Weights of a small mixture-of-experts language model, trained from scratch on English Wikipedia: vocabulary 1024, 8254 steps.
Below are experts of layer 7 (counted from 0) of a mixture-of-experts language model. Rows are named router (the router's row for the expert), down (a neuron's output weights, with its number) and show model dimensions 0-159. Each number is 128 + 32 x the weight over its row's rms, rounded and kept within 0 to 255. Numbers have three digits each.
After each expert's rows: "comes before" lists some tokens at least twice as common just after its tokens as in all text. This comes from a sample of Wikipedia text that the model never trained on. Tokens count by the router's weight.

# expert 1
router:121188162112124141106142118112156138081124080143156061103153131165157143106109166114139117031111087096147086151106116135130120134148167149155123113116115197063097134147109098128093108112201178086119109151108127151156094123130137140095170147117070119196123158163145105126082126132100124154117125095134148104188148082082159107075141122171073114109158153157114201184203188062152092127119148167179157074162075114099094127129119145095109088102135125103159121148144182161176147098139121
down3:162105120144143121152175137096115120134103116081125050120141155142187143156118157066144146174080111095140144123088124153128126090151197167030154104151121115109160137097162155114077089156164101172194152169154074138093117082072158179084146145139175077108078115127163118127138129154159153088071088105145135131122125153194122134113113064122125141178124112158065094144135135104190061120098117136159135132126117180184149126157137145083113139136105138140178144153129103110083092195112108
down4:137135144129192104158177124138083110119137126127156061131113151133208148110118153168088165135139126115101137082125155147187112059141115096093194115094128124087128181180140126123093148088098145131137120100139099184136179107159175107124107243127137090184140132166100095140117106087123133128150108107139131109090128123147153085071083195106122184150129129183124099159144200099123092172134164117156135155187046127089136166121149097164129110150139072095152098099086117120112125113142172
down5:106122103125131150169082180141095082108108127105103180145126099178123145093048117104175128140193079025140102076183175157122125185166094139103157159147111142052103166166119142085140133121143171107109138211149137111082045082154135094113123155097113154117124128187166155115109159113117096167136148113157068128088134067106120120141127118128140184121166123156172118173112141133166153138093119100122161135114119105146164121154157114158163132134147166135140073147189115123100190142126161
down6:201148105152119100092202175180156160119142095164081114158068161054099179091128078117166121170094105114165121074113125195149104134090100107162087153104138116142128151131086208106074081130076151083135162094172122153123183103092167111091143121138099130142111147132124169125129183134136116116154111078179102165157073188105080131143098142186162099154105160171133114164132130113147128132127082102144154084138114144123160201129066120102134113120084131105128103157115115106126109119094166
down7:180122098104129125165130103171152103104150111100138066077119123149220120169077144143091126156161178077164156137132137091134130136134125090142098117150174140139141119141114132043138119098145081155083200141096112088090091088133186104140117091154177164094179082140108194137154174124068154095204105135104191079136047139153167122140138093136128091132138099066120100062140095193119139104114175139118158127154159123137117136089115121122121075148129138127166112132106101127078146108118148
down8:124090164145106093140082090094105178164183111149128097122163112167127151163081118090159130197117163169145133121130120212043154112086189154107134113169122177107137085149136153138075099155154134121103142090121127151172139140114119113097208039138156149156142208134155143112095058096162112100098131133120104139105162085156186164128097120173122152160169157110099152146094156128136096082149156130118179085151137110104108115146072147135150078146139138087174109066172145121102128109155145
down9:104147130116100092127127130156084115118081120140151130138147153134156161144109057074125157142223146134135103051101101104135143183167143104157090114121099128135111136134081078119122158154164104105111083104086121065096123131182100111131135170179087133109133083123085104151169146157085147098176117164108114121109200139074122110098089094099140104130094128143092135205129177102091162206084175150132055122121108127173161115132106184103067173133158104153100127072098125089115081167130124
down10:112124189135200139157092108091149143140117171172105125101122124152150166093104158113150106144089122136112136087138142083141137128156034138133135125151096064097109082104085099123128087128137139076087128135124161116130093141116159126127144097078108116078187163150128141085074123142213128145068137122108090146107123112101089128110081113125126103114118159134038133196133161186097168091121101128142135108210116140141171155052165097059125111128113156072143089101101206143136155124122093
down11:119111133104119122123153137114115107088181139131171129098165121146081184120135117167175116114225173112075082091111123140221117113104121213108102174066164144157153177207107115041153133096147140112116151090130112121105116099107095117128118098163126158147139158162116160123169146133191146152135077139149110101152124161181121144136180087156137136100124115135100193169166151067177086148112125156112144153159067122086119137143142097100159189146135129113150159167073115151106140144096158
down12:114095105173120165163130108115199108098155117170186082083148140132115123087151119149137059128133141136110089124100132086115154144096137152098151093108111125113129084131114098172108140125198155114099106086112106084182072023139145126178110000136142145155126129155134144144133147136143138139120180163139111138143145090070152127056102134181126124150085058157088130133111125153179152136152136150160133162111144085107110136090139129148116168109101148117135145074164145117162134188153060
down13:118149172119122144147131117115092134152109144141148176148118128161162087103106065102149118143145087130092116146144120169170150144171142137055172151174150186118146144168119156150046134125129093132119222112077143060177094102147068125138187171142111102119172163122149161132116178159124096079083080116169142099114174165192090133161156129117083127141099132113111142110099124171082075143116130151142122097139106123072166136186084103163121133140103106107079161123169151146232092145131115
down14:164194128121112138100156114078165125087113135102168100108139080102059057105095119114126080144098155114068155089145165114121144155153159149094075139158154178157191062135113128096152148091079143124143126074103178158098115069109111135136074019143131147075093097111138121102143147099130137111164075091111102088067113139148058098146153149120103160130149125097189127087147145176129142133127208160105144146108109125161113133159111128103070157112114155098109111152137163146140172129175117
down15:188080150122172158057129162187210157149126125163124120101113096125071147104089093131108136166100126159194083191110083124130119115137053115170177156111133098133151140078140123127149146157114127155132115074089180138111089122075090140166151080147108145130185135145144089159157131113112124167031106113119125181139124113081126129123150084118163168105134098124122097155136117085146187128127153114118131162111157182157129207117088077182166104143141126140126147064128181137117107120134073
down16:129110129138076120151140107144126112074069166104186067132129199133161158172122087153091151142093087137086135155123145135145112128156121114141136144156127149144103080118107071098126162126035135150178131115137118149118116123139102151119134235169086113186102173157140180086138078075154124146067198104109177152129085118149135203094099129104083116123121155127132121074109116168066093105106084120115133157084115118126106084172183187134134125165071118155116106151156116107166134107137100
down17:125138216164137141149150150139094148097160106094097117137094119108104145105139146158099100153148166084124151108180123112148164138100162116171131152215186081142138075129135110160119130105103032124121111122132146107180135164113128109146141087129165086139167142107134127141145101191103177185129110143141158105161157130222064118070136129058096105128116076113118104077146058138112154162186147169145142138160176150162132212110127127133152139132160177163185168129144107111149152105160128
down18:157096138115097147135107211131121123116077142082148108156092199173139130150138113127123190142125127163083096152084059145121100144116123098130107091104113116122143051079170083101114125126157121141104109173134102112081113131163099115153098150101180148092107135141141185131178150074065153159116069093160106115111132116121094142190083084104116179114138120125143125124164160152106068123195139097144086202106186147177150116109091103083099103147092147097204160143196138140147109165123146
comes before: " |", "0", ",", "9", ".", "–"

# expert 0
router:142163090115139117101077130145131134162163134199113109126171173107179193141128109113110147058103169143122095137098067129156096090064100116150129112109164120146174138142035103135100144125127103119153150163151177086174126130091101122110108124108131103059134107154109080072165107142061157177124121066119093150123123065134084156137156130073122105140124083087149148114152112094104113115121149130175102134091168134134155132110197106120103062155132166101127110242123117120099184141135103
down4:149213123107079109101129140113160129092119146130068146083092159168070076158170109128189117108137204164061161136124059177103149116093135106145115081171139143083148170200141091139108075085137098092091178157174198172156103117133132164149146157163123124082124137126100149105125139099151181066152127103131169163137154080083107097071128103111113163151148130123124144118153130052143055094119136107084129125135113164115119129090097176148148111102171116137106116129092129118122140124181128
down5:136147095156132159117106137086127194123110185128124129148107129099135146083125188157132125180175141119098147172090165174130140103146148104114122147185108144165087111112105163044127178147127110178096128124228152119127057128123133095135084146114125186134131076118172128097150095094126109144099112097134096105133113113086134133193141204138107169146149054129137178126108182171201117174141140149124140079096070096087132114115067083141106115118161130116080171061118154145106111147104093
down6:123157155152136112101149079094099162098147149123146091157102075149122144127058141166105105120119120108210140136174107158139132163080116105057091122131076108169148079120101152160081104125139039095089162140113166187113139096143055100119067142075120106091142110129143210120113104107150112105133125104103159106149106122162070163187132166074158135160147176202139135101101086132109148111072115185156148150115121133184078128098129113104163146125157165119148139116086117128132070133149078
down7:130121159137124081129085123199169111147131177164124159153170126146161057086115142138117113121145186130129098167103158098107081119094141174140124096111151108118207153146115127127098185139130169163093116131101145110129147094144117080112127120140110135143119135175153201102183199101135072166130080187116140142181111172147140183145175121167141077144141158094143179022140112109177163086169129112129071120143144165160129141111116145157118109164127202098137112105181108104053136143144129
down8:126152122164153154058201107134125170129143116063170118176098124140122250118117137125133094132053085060037113104138118079130147113090138117141114144073102102179121156146138116116134138164128173103136178127131150147170111129133162097150107174063182112155117123121119058102103086129091146112154124163147074146102162153142105155105128089139102098164117130136104132050148130093108136206110104110125134204108164191102126139144099163119144125135130163114188103095124153138134150135146118
down9:152189143170133105136096089113163114105119135104071144117147106071076057134125109133101054147067123169146156107118120145122170146180165139168072107123184130167097203081043091083138153138132174147142090108089167163124159193155190186156146118098091152123091115184086110106171153159123097183125182122091108137118142109076166127153139148099167097161102108136126124152126089104128117159078104135096150136096140139111080122134154135167111166140124092104131152122160082126098157112081166
down10:123130173114140098179150072140143035125145149083143121135101152175082121130196142089133094086105170119129159166150101114178106114117105132127046107095126128175181100101093123062151190119120130116140166161178100145149123120122126066138117113164166138115098142073124156067151104091155163157126096096107037139130121101124113151151148162106114098135125113156144118150111140110182195121082129097179085111119183125123128144128099106119132132087118130172048140142034101112082110125133080
down11:098094077128177167079178157142103082111112099116157097136125126150108125173105112111128101124100128123084131084121131088088155152080129101110167136120142075078166125169112180091146138102158145117148120111165057128157139131140143092126177130136117113115153114112127089105115137121068072108149103208142150150164105180062050187068136095107198091131130092099153182103137173119089146128090148084132121106118145104119129106185108088135132092112081151121149195058126190149082102129079086
down12:111142130127116110146153177119124159107114108143099148105142122113133000136096199127087145069129101140091115140117079134131113124133106123166112105163148141068102161101114107104128122139139125142167119090129114120141131087059089119157180106113088162094113150178172200138091117129153161134101097145129150122119139122115110122123193079102072180137142142121135120084143177175158169116123136115089123097138158115105141100071097110108129133071095083179118220110153146133120114138074134
down13:193176112115128144103081116180119161112127129158085145145186144120077167116139090153148113085136171154149123102099110174134131177123140147142137120061109140144135117142081113083116106048130123131081132134127098132094217144146120159166154177116130116124125151113135077175062109135224151144119127087134112068140059121093146132095090098178117147109085108100163151171115078117086134085111121153156087039068151129152160052106113157134122138145144147181133116120123141152193143125100111
down14:117102102062137136147164197135130094125124102133120122087136120109116203115092125207148152125119101143089139116133102164070086147136180118077115199127120137054125171104092162160139079138143082092066155127128082156146150117115044155133120103136109076160168178106115114138126168127171132131125177134111079106122101143076151131147095154107101072183076087170167130155108111076125110178140120114123133087108140170171148163101135122098111148150183172128163151149141128099083146155043154
down15:064132149132165114139171093150131123148126168110137114156091130151144169166149154093135115150096094113210134157068123181187114137126110099105119095078110102169169106062086112132132144108121103146165120098135146168059179208133147089116119121140137159113094134195137114142168137064162131125092158095134138139199174093083116140126188041144136112140176154154174084094136129097168148122134159129105074172134141117119147122175102167178141150063089141087143145141113162183169138155152141
down16:133148179161120096132108172147163074108079110163117187175088126113146086112129168146146109031153097105139109112153116119162126107139066123200182158150149133062149163098135119144138135125137213145074127108133120161151146138064092118102139168136132088121095110169126110171117180133144125084086085122082114123238102120113083123124148135119103152151125114070177121097122123113167070147140118125109119124154093149177145116220097108173162078174139138162118185147151135136115145149144123
down17:102139126143122081104182076110070139098169100107161089125124089191087157113175073140104146143150123081131169132152138190097109172136140146115138165123159119138114149152146172118140124140085142124094120153102107135150156085196088144154169108171183138109135134124090174109130143090135150120079087088169106136119192184217112133126189128154123093072147087156092130104132099171121141131210138072108153139092142149132215136166174173156142114128113132114148212085143126091136115114164113
down18:182105145074048155149117088131161121105156092102133176170150109183168159128113178150143137073106150070171085144122116108125092126106158086102100115142138148167100180142167174089143147160108125120092195102150160134118091044093158194183125117108195088105139168127116048143151143154157117127101077091142140102049187109126121129124072190146178141102103117112138129177095142109155104098113088192128118151128113097113147150099104107122133111076137130144126117144147077145133117090131097
down19:126064136173118096080124167080126168168114115145167126183110106114097111171150159153076176121157161136109157112152104113180105097168114094072114104103181186073134129154096084115135159157181098068142122153170140149161079121151201140165149200131148094089145133161139077127089160191087098114144074098173147094145091164165154099111165192120083167132150113140128132099104107121141147147167129163163120120190082115122162129098149112134107105104104155191111094093099148131160066150118146
comes before: " the", " a", " in", " of", " to", " s"

# expert 2
router:142176138104081118168104171120144143126161113130072106131079108144143098182139090156106137145120073072188148125133202159141112117119077146079168129190092129116112117131142191116080193109120107173113180098115126132058115103117183157165142165061163145124126094139184106144151116183046151105143159145102161148080082104090148114172103132094154143160114134151104117074210153163123074130121169089093124138130139114132099159127103157112139165141121148149138170049133145099146153137082141
down3:154148164096129078157098046093166116122140163145088101085160116112111134111190131174117091145173105122111128107150092159130150152123177171086142123114108122116104112137146174123131114146128117115126103205166113164140114116126103205109123086102124135137143108110147178123084169042195112132133172115150120063127097165126186123113114146194143096111142143090191157158103120119201126123141160151116142149188081128116145216155177066088118154167135164108131175091096133125123189138149170
down4:135079103076144168138165119166109125101123118205168092102109144122107170151095133089105129113159139154151084158099165070136117114151128122155106098107107080122132072115164081215122180163179122100176137149128141132131143061128124144081104229103140119123090143068150077110106119154175177132167152140108086157086096112100134130113161140122083151141164135147131117113136096151142085081156080046121121149110103157144107179108089165064126128119146153075141081184146101124109070169106107
down5:126085072138103128108161124134146152069097133127185117085115139093099145109124104183114116151101137149209081142121131199077113150154118111098107072126134176100150134121179182162110224115127143101157082100123043167141156122116057162135130130151148143144137109143177146094132121138155098170140131131140136078059148089171132096106148141143063093153078120126109125104128128176171101122107074105135198183151165102107119099175140109103094090097155183087122133157122074134181147153139121
down6:120114119115123081103168117094180122072143142190114119114151148164106116134126158139161115148149107132150104084196112073171088166170067137127149117074162161180136031111130074078079123177127111152145125085145169144136129160026121152124153111132130179155079088111143099126165094129123199150133118143086124115111178168113134173071108087147163198126170136154116181145168082137185167190136147131111084110107132151166108147132141132112125165150107161141106176143128112146135150165107118
down7:128073086125165086152079162146099126173087147188113191121105120168101091107095121098146095119112114121097130101156101162098102128149135144124136129116142055077131106169112134145108066141180094115145075172104124190110185128150120137121072135086131085106098163146100198109212107111105151153118086051083064104177085115175157128140080177136154119153078153153140152101171099144098137104162120151112159112073107164097129109120160090099139125159158104143088136102075095164144130076153139
down8:183173134133142120152117119103092131168134155160154123131057151166126100193170137119130176203172082180198150122114098123093073099106142131121158105148083199090122084129121074121119122130096137113149106137156171134145077112119102072154083141169138169163126142091129095115162092150128115120160113093127075126135161179126116142086136105177063156060092144128187100153184138190156139128137133119150115105126170151190101072135143080091112152151173156140136105117125167147219138129148148
down9:159140105155156107099133132098154182188127107132097156099159082128132104182118128134133118103143166146176150173065150136122079091096120123162107073120110103086113124106156069100152148092143066131144201178096159156144089164139138138123141146136131114132165103123146103161163172158129136094102179140144177167058125141171105125135147137165153148122165146121163156155146169146064107135082107128145092127112134154044139119199058162194069031125116150161102133122144117084093125191104114
down10:175154095194112165131099094061114103132142139103157154124158139112104205146114135138131113110165166123202193105122122111112116126120137147113144181134078127195102159097146122147098119150169094163141157151110149105179160184164125140118120036129153076129137101164101167130119132149102086105140125171065098198141124196099167176060049121130114117156176115163176153144118148159168156130082145170185165125154180113134181113102129128095133138132188137125159154103142106104154131162137109
down11:122167106048141155156151150146144075104137096070186067157084090105110181134151128146190090090084177099128149158116166145106131171093117059197127118148172088157171135080129117120112130120126118120147133096136195078114121164124143057125096161148189115102146065135074171124097093058156120105111151108120141124121147121113092122122154107090140153061137098132136106162105076105089198147151108121122084175152143122121124149186080161165149125106164210107114143157123133123111111122119121
down12:120124118149123131115173104107153098139138150147135120156157102129170165112127140090163143128178140112167093104159069208059093088094138080085106115162087179115127177200085123108153108092078173120114087140105141088048110124139149113122126201143104153118161162134139120155125156102157187160137159133116132145136075122105167148070156086124130133153166096141214138078154117135150133162119142083174105156118169077129109118122092129067091126159133094155179060066063114092141121132113161
down13:135123114162128141101071105111045145160126169135167105127125145121177059074168137159147181113164118133161166113145097181116068132079176096189181164141141064136115148150159162127117074151096148105172086152086119156128121134124197104178081121091166138132103144118149134161169108119073176152161117103147128148100196139152144166131106151188072202168174130099102149117139071122128144097138153091114124141150113161102127138119080154111083149137162169170127110139176169162124192132151128
down14:112149174159121136085107123153180139119146135145125092195093128115109164103079111146146118152092130112144115086090076089106148094203100171127125167125168186187151156159080156093135128096130060054128115097096171148145171097230146117161089149120157099126108130037089138169102144150101135173141171102078144121129207147115112125140107121128110097091103107136139163121119121141118061137132131161200116150183139105088161155175129138086109170076123128077138136117146089120121117158126147
down15:117128118125121124136152126131095131155089149151134102032142170069158161079219151155148106116130134166125152169150106152093112077138118170153173146166147122107175098134090194122128094108137114123129143157153151176115125122128123121097103183137069122183132047127168123098095093190146124156063162095107147143134116100153083110077076102142180128108114132183074127215135152113161144125171146126142100167104181106060101152143142138182163146120155137134096067093112111155107088094102141
down16:075169128073111122116133114137177156114106141082138185152107143121122163159145155130101166103137139087116176094063082092172111111157066069183151109171143109104083143113151124118131147147078164101129075157104132154089111120179172136103134148082166144121097138118132169089119146125103102124136107118138133128168152121047066187129140108118168090154188130162105147156115115153196106078081151157143083154128056097120103115102140111154140110131189152134109086137124016121089163148181148
down17:138140110143125176149120130073159113131133149086139139130063096123133186133122136081096165115103107141080128145159134134133141185097171068076111139140141158093160140068120137179116103146187095104034162166123125120135082165096107172102063112087120167082115127101140156178088145084134108169091212109137115140072138104105155176135117132122183112168150129085093113147107160150182129130073139122149109111228129150160070130110100130127073146150173132107124154116129087120172085141114181
down18:124150111149095141133083118135058141096123098167090101057117124135145062149098164089118141073060051107141127137149105134160189144179135143109158150110117116168108149193181128131071097091131129103104157209155074146131149143121162150142129144163105157162109093130135210176103173141150059129108093133095185120087169040087144133159125101160145107168166151128117114163105124084089151089098139132167124094139170127158148174110183136122131125129204109102144130112115135137131159146147114
comes before: "1", "2", "0", "3", "4", "5"

# expert 6
router:158059112100110173088121070143132126102050156094164098108125138120113187115158128107161089060073114103142110145123164083127128141065101105161134166177115102139143173120120104191218079124116133096155142155113090170054144110091157129127151093196135192143156159085144152135116106102199139121134148132124149173113162109134067154134080124116149107183102108120144085155078121141117148054103182068139164160109169128130160144160137109101173099143116123138114134105133142135122086143136179
down4:125127143163160101153129113152141167144178135142110094142186130156142090127101137141069125117081106110113122150167079141173159089184081162155117087048110161092156145163166178149118115098154103175147145140166068135134151159146079140225161120100104153163135122158151133158147101118230086115128128124083105079171114122166137136133130068178094075129106163174148117068179163144104124094167157127153167121111108153103154133127146120094154116184119161160146114159095128137157116174200083
down5:119108123120172127130090122095085141163149109156134163153117176102182105138185099143112170133177118128093108162208092084167121117137133142107111151114120129116038180187114150120107168138067126156116055163159049108129131129136083110118092084173114121129148143104127114097156067126191106148140169115097084184110147131117126084099104100091175152101110105075174148138093128104181150083138147115097211120166162120107180099144169095160129106072145091106114175086135127121107117182147109
down6:176110131107064074128135076134100227099158143135109147127131118055123141159147108116113116129074096141092133100122066154128114120112170133067106117101192125130150137137106112137139154145146082105158185130101148158114114156169086125114114200175091150176130101116173137055153104106148109091177129122143100121089094099102198097114160129144174114103140138090109192174106093075133103165048113106141075160084065123123145144136169163165134120108108116157169169149143156117143136112164188
down7:080117138065175087106130098093096105156105123162086126149085117116171098150153162113159142138093153157097122088156165082101107136085120136140130113108165117140130128151106124138153146102118163111091086122120090186164124188130180048156126124102113086091082182130188158140137143122153104121082112087095174216165111171125086131101158129132127100076125049113203118198109092138121176117102135159127192098114049120111132119087075155091083143096131120131085168097128126131144131115185115
down8:152161158149089090106097107105136168151133146136138134129153102080088172126096120149155071156124130154145124187149080158161117091120146155195062098156141186138163149097089106181165148173105181103112127079109131145178150133143164162075158088136123166140146145108161114116191173090163107161153107156106108147132180109138137105174101135108128091143080138077130053183142182067187172133114110136108081142079120204131148110197172110180100150093108099126114133083120102149139144149126167
down9:131173127117163144106109173091145123185157026118121111096118166085133069034108172104159176102149180156062089115113130164148147078152099116153172102151153189149104094109142197146145117093171159136168158170126185140136154131169125128094116093100149142090162122144165148106068129080123148136151143104129137127087073106141123156106083083115166114133105166173147097161110163087106055104119169178139154125133146109114191122063115145123143132124133104139151127083139116141107127113171067
down10:119118105130102154191147101141126173094116152092120145129144117106160194107153126053145109080164179119164110122129127088154154107097115147153119095089210122117128164157117099093064192093129115127112210131125146069096101085170146193112071195129105149124138148084157138168134102103153093151165105131154109127101176103146110162129086124136146141162146168140158128103140148158105113144071100143032141128108147130071049166133061110121111109122085153148120095076093116161157076135105122
down11:112148152119147138105131103130149137133081132161130086156145147094056083153143101111107111155171161116136106160115144092077143085130085195189089143133123103121076123163128097131095135139081199119159141087155161149111117137210097088139146138111141067115128132098160180175112070114113168130127134100213114088187131089144122136089124130110120109129118094074022172138155147122159095124119082162115172180123080173081164155148131130175120134098131104160103161152121100199144070132140145
down12:149106106117078105139133110145156137157071126161093110143120147075087167131087132153099124209143134108149162117121139125134120037141178066120169111100105176132098131167194104160136122156049159121120097145142069142124144125162101117116094124113062125104155157102066066115147221151089150135083137148139145133111195100173088124141135132065126065152150133121147166122100118107173139119141106074103156197112088122130127078102092135169096144131110125084148099155133120163177151186101155
down13:105143122091036084162120107079113186140130204202145102106124127096109144154122131086161114077095173095071118205127079144126134153113075159077159145097188134096123149109105075102141138162167124090156135195117135156130145152091071117094121140139119090125164123188164162132110185151138101162092091158151109105081102134134107150127156095152074173122138142114099116123126139084128138059144129139115092130194099127096131127087140083085137096138168154139099145126139080057150118078150153
down14:166110141099115097109130130089111137193118154153118093156124074108077039130164132105140154115113150144177091174124166099154160141186110161143165121141084119155102168105108122165124124119151152108153107126157095139142156157144172161076164017137123133132108098071188137169084117148150082086083084147143169164100107128124107132075111165162101092136184150162119042177120152124117112168100133089116135100139119081149165118144111128132125132144089134171169142100118093055074152108052146
down15:124129141145176173122139176133120104155090141180119156120049130152144227109149107118135098138158113102141154165096142097123067224137113143142160120183156171121163110123164157140174113163119116200090096123151124128201161117106115104151171129116143137133117227167112126093194128094135149085156178105080104121086154120132117119110102142116089122129155136131122133122107131154123067158157121146145125193128160082118100073142136162119163073197092138105176179148177149098134132135067122
down16:044108085140113113147121145143151174147144079104158121132086097128197197114093136065147105104121122111116172155122083168117143173039142145114124113104190173124064194096135103175111116106113135147130162147159126143121154122142131183129154136141095128087156088085142115139102167145103128108133187080123152102148162110133216073159125124121168126117133167119202100169089162078109104154147102094123112114161148096083100111125094143128132172163139097216111108122140134098157079106092174
down17:164101067105125138106136111128187111177125179141135108144155060183119112185123133116187140101111113147114093108136076149073168096159127157097146105133102120151086123065145113140163056100105161150162121086124113117132135166078113139059086140146126105176063162157120144078140095090165205122169143072092137121127184049130161148144086152108146133181100145125110128094079093117106131137130138134141207153129089098117140148129093135113105200163124091118111142170176139126120156066150171
down18:171122125153133119168154171139089146104129155216179163172136209164148142103107119126184109112075154126132132118152158131146155152075169154083093163134135131161111185124084112130101125067088125151176135097147117125170141092114120134166134121181147092200100097201138112163145088155124112142156057162167105127102169162139143142122122092077152111142147148121089132181142130078119153122185087134088071152097106138089107158132093084133115144214170130081182106183137115131136083121107095
down19:162110111075179167145147150126132130117083076129169117156122141100124210107117135099113176162120152103116076099184103134124189146145141200146105202109144162101139126137157135159107137129087160147124137122175121150099188091179171111121088160098150171106125143102080106095105132103096146083118178127109087168075127162134103101187225143127091172127165143097128139146137097143063105119079105089134105189152073100115166141166081123140149107065096085080132122131152157086140097142118097
comes before: " ", "-", " The", " S", ":", " A"

# expert 3
router:106136114172127103147157184102113105077159128127147186140124156143095098124148100147139107217130172146159140077091182117098184061247175160085126166107155164180187187135118138129131164152106089148147124120165141148176172152121139180135100082137123073098107148087113094114139180094161148150161126144078106132153128183181105117070190152172106094138149170121130092126153104159144190177137098116132129136175109132163127103134107119163110134179137111123095126148119148147105098161123134
down3:130155115072180177088136121092170117107142185108133162199151123098132047078098121121104136108150113176166142151120147086155155161151126134173124169137163125086084104128141182136124082101160177114108145080122194135192126110205143128104140105131148082164184170089088181095098109163090137172122124173123111131175092097131171132138130086090092137087161102149116116141168148088140088078140125171114151145150124054148172109121181153057147070142090115127120159123127106124135087102102125
down4:232136135065140123123155138174105079124083125150116138140139118150132193102143120099116055156160090140164151122089066144086129146117142160103147138054167094161163092142158109188102153126166096121170091172139076109153156138124095121130093100151116141129144164139103073140103145143154151157172155104119114144164183139070171133083152107158118154133154156152128165131164063062155157131150151088184168116146093115159108119142037123163137145094116145129116177142121115078162149105173068
down5:122175140090109140136123066094142030084162165060125104090173127068161103146131104075162115098134111105118113075135157044141143137134148087070117170137082093110146113133122119128118132171072145167186170166133074129110117091090163124132097111137226159155084149142130106128156158124144108179121167201114155087155172151176129156163154102115086186116148100156118105120088136121098144123149164136183157112176143168130101106149163143111139105169129128157108091089105129124150114097172157
down6:170130111174094097129122139191079125125104104124138085237134133135158184159138199111113153165112121126074118157157127152172200154150105100134194181230139148086115096128103173077146097132090094098150102155111137170091119106101123087120139113182118110144111120177105150120140123135164116122127104108165075114143145161123144106109101098105126074151131150098150170121144175146113101124107149128191120127124141053122133098175121166153099143082103144107165171067063133162067123131133161
down7:129148112063155127132113123145199124092166149163147135125125115185154071154140143143095094125111174082180115094053141055136167133130066127091110106138135134108164141098072127171107124113156110087143113120084137120142051101164168168099106120127095146101177127098137101114148091131103084183151139139141170074160128113094131142134187159169122130159082113113125108128123120136120080087113099064162175088101095196119135128178164125127181097107131130173168095109085146067086078094079076
down8:095152054169098151139184165167052097114125172149125107135090089134067164161155142104077152167150119066116120134110055156096141168131169104136120071134088158134123102194141140148120136123105111108064124118175114154086145073139100152088162178106126183124128151086157119157118155149133079133129117079127132121175137150126125076172110095123104202176078126149159122136125115143165135136076155163101087101146079140150128145106149170127137074142170107205101139142170069093101076148156128
down9:129073151112202129075113171170182105165141066063153160160154110160131118113176146140134127101074143142184106147127177165113145135125096162109141131117149097158148134117128110070149118115165156142159189099106147132092156104101118123087092092169148186173166123104086110137146099183127191146146151112140141186117118184113129075098143084049122154179162089152106110106159190149168051144167125136076123152114083138112153147122133127132118105119093147116162121216113145111156073171134113
down10:109127117086165161206158155138150130078147131127147138078136158159145124170085154101135091150080167164111106115118185132106128105070091093100129092104136166098145144147155150140116130154187215152177172228089159139096021096143100150100125148109129129146137131089129129091183149147146099146158146168101121083169134168120116196097134128149121144174162134082140199179127123093187179121108141123216135110089129157162147123105142112149130117124100120104112148139094129139126160118130073
down11:093158100127155150121191109120160119113177175167156125172126158173105134098077139139106132122195104089131148167134168085141198066077170178139113137154131123074159130076103135172119129174079166122066120141147176108128075099121076128115156052117112158111136152193110117153161139182143193114096108141093132150134101094172054134115154126153129154181127089111136124120103138137125118161138081120121119221155107111149147158128048078107101150172185149158120149099106106126112111156131120
down12:144039111096150147159110131148094090125155134106110133156120139110110085083125135161110079124173124091120107133134134117113085106138104118123117091143156160128160079093148152108106117072200105150102105114145099092094119098166193146125094089141146123159083185075119103165110123088157078152133100108119158133115157144237215145091148121147101157155073162147119121120193111137176119179134116163177104165128133057150150158115146104106047114138132119083185117102109159164133117051153152
down13:137145092101118103115122092127172158109125159173166099110230151095141167158158095146134094153120157116160095074210187075151140089129130156096206134108107169193083122109141122125160162134099110146124132111119105117116140168113094131106105148094136074107141169104148113152112123110139098100115131071174136113118117197099095130123141161140129121111145165145178107133087147143061118073122110113108113134152117059131158142131138108094081066079175135142088026109124093195178165120164141
down14:070137142131137177136162116143162165113056131180112116190098137085165164157098119119139084147113143170126099100071118146123118054120149087122138092148132146183112101145127108177157106175170125102089144133104145112106163135095110167149104111175107135194101150115117078127106079179095198161112132160153185122071107126112088136100176113103087104116177092112106137112147171095170152076123146082138119110139174192159092108117084176123140131109076144152106135084081161106164222136095110
down15:158136106090104097105118171154107139104164113141149092105147165155096146093105108131103193088107017096162130140128119160150118086117124134150128172128112092195121116142145166121162064131121102110125175090176083121051067115156131143134146102121136189140094106081124103097137110121132143075121124085099091109105088103180148078082139110028118092081123125121040104066136093149129138098099168122157099131111095145149118124167109126108098176152132129088138154120179060102096105141169121
down16:149138083179186179134151121125115084157156057134181123098148111100128130107099072078113137125074111061143119170130119174077081165083093144081168144104129166147112166134197110210081112126113131099162152136120115087043165142186099088151115209139102086115116118136124133146134170174104114115148118119137141183177124147134101114120070133105152144106087143151131085160090128161112075119149179095151134069125111123124172084138114100095121186091143113106105089135169093119164140127110151
down17:136123158105123106105120131154113091096142127120104103123156139170105154188140090116107146161113151158095229058053144127175134186097094180177128090145151150097119094105156117167166119141119197142134127120165133128145128136074127165142135151185172114153112125168099122139138098142139197103115169106178189140185054091166153208151093149153055104127130094171124115132122094194085114116135138103123100126159150094149121124081143156164112083094104132136142137124162072098133159157073165
down18:146144098142150167110112186133116124139111111153118163100174140122121097122123153108123144139162124123125135117093134094145125088152091104123108115051188139160142070102171133071148111082149096127123088122213100163099109049140112105158124145111167120094126079072137146123154152189120087135088081129086117108101094157128069167079093154077150182031109106157113116115153122138105137121109117097130100194100144144120040159161110169097054125168161131085139163126120090113064165173116124
comes before: " ", "t", "c", "er", "her", "le"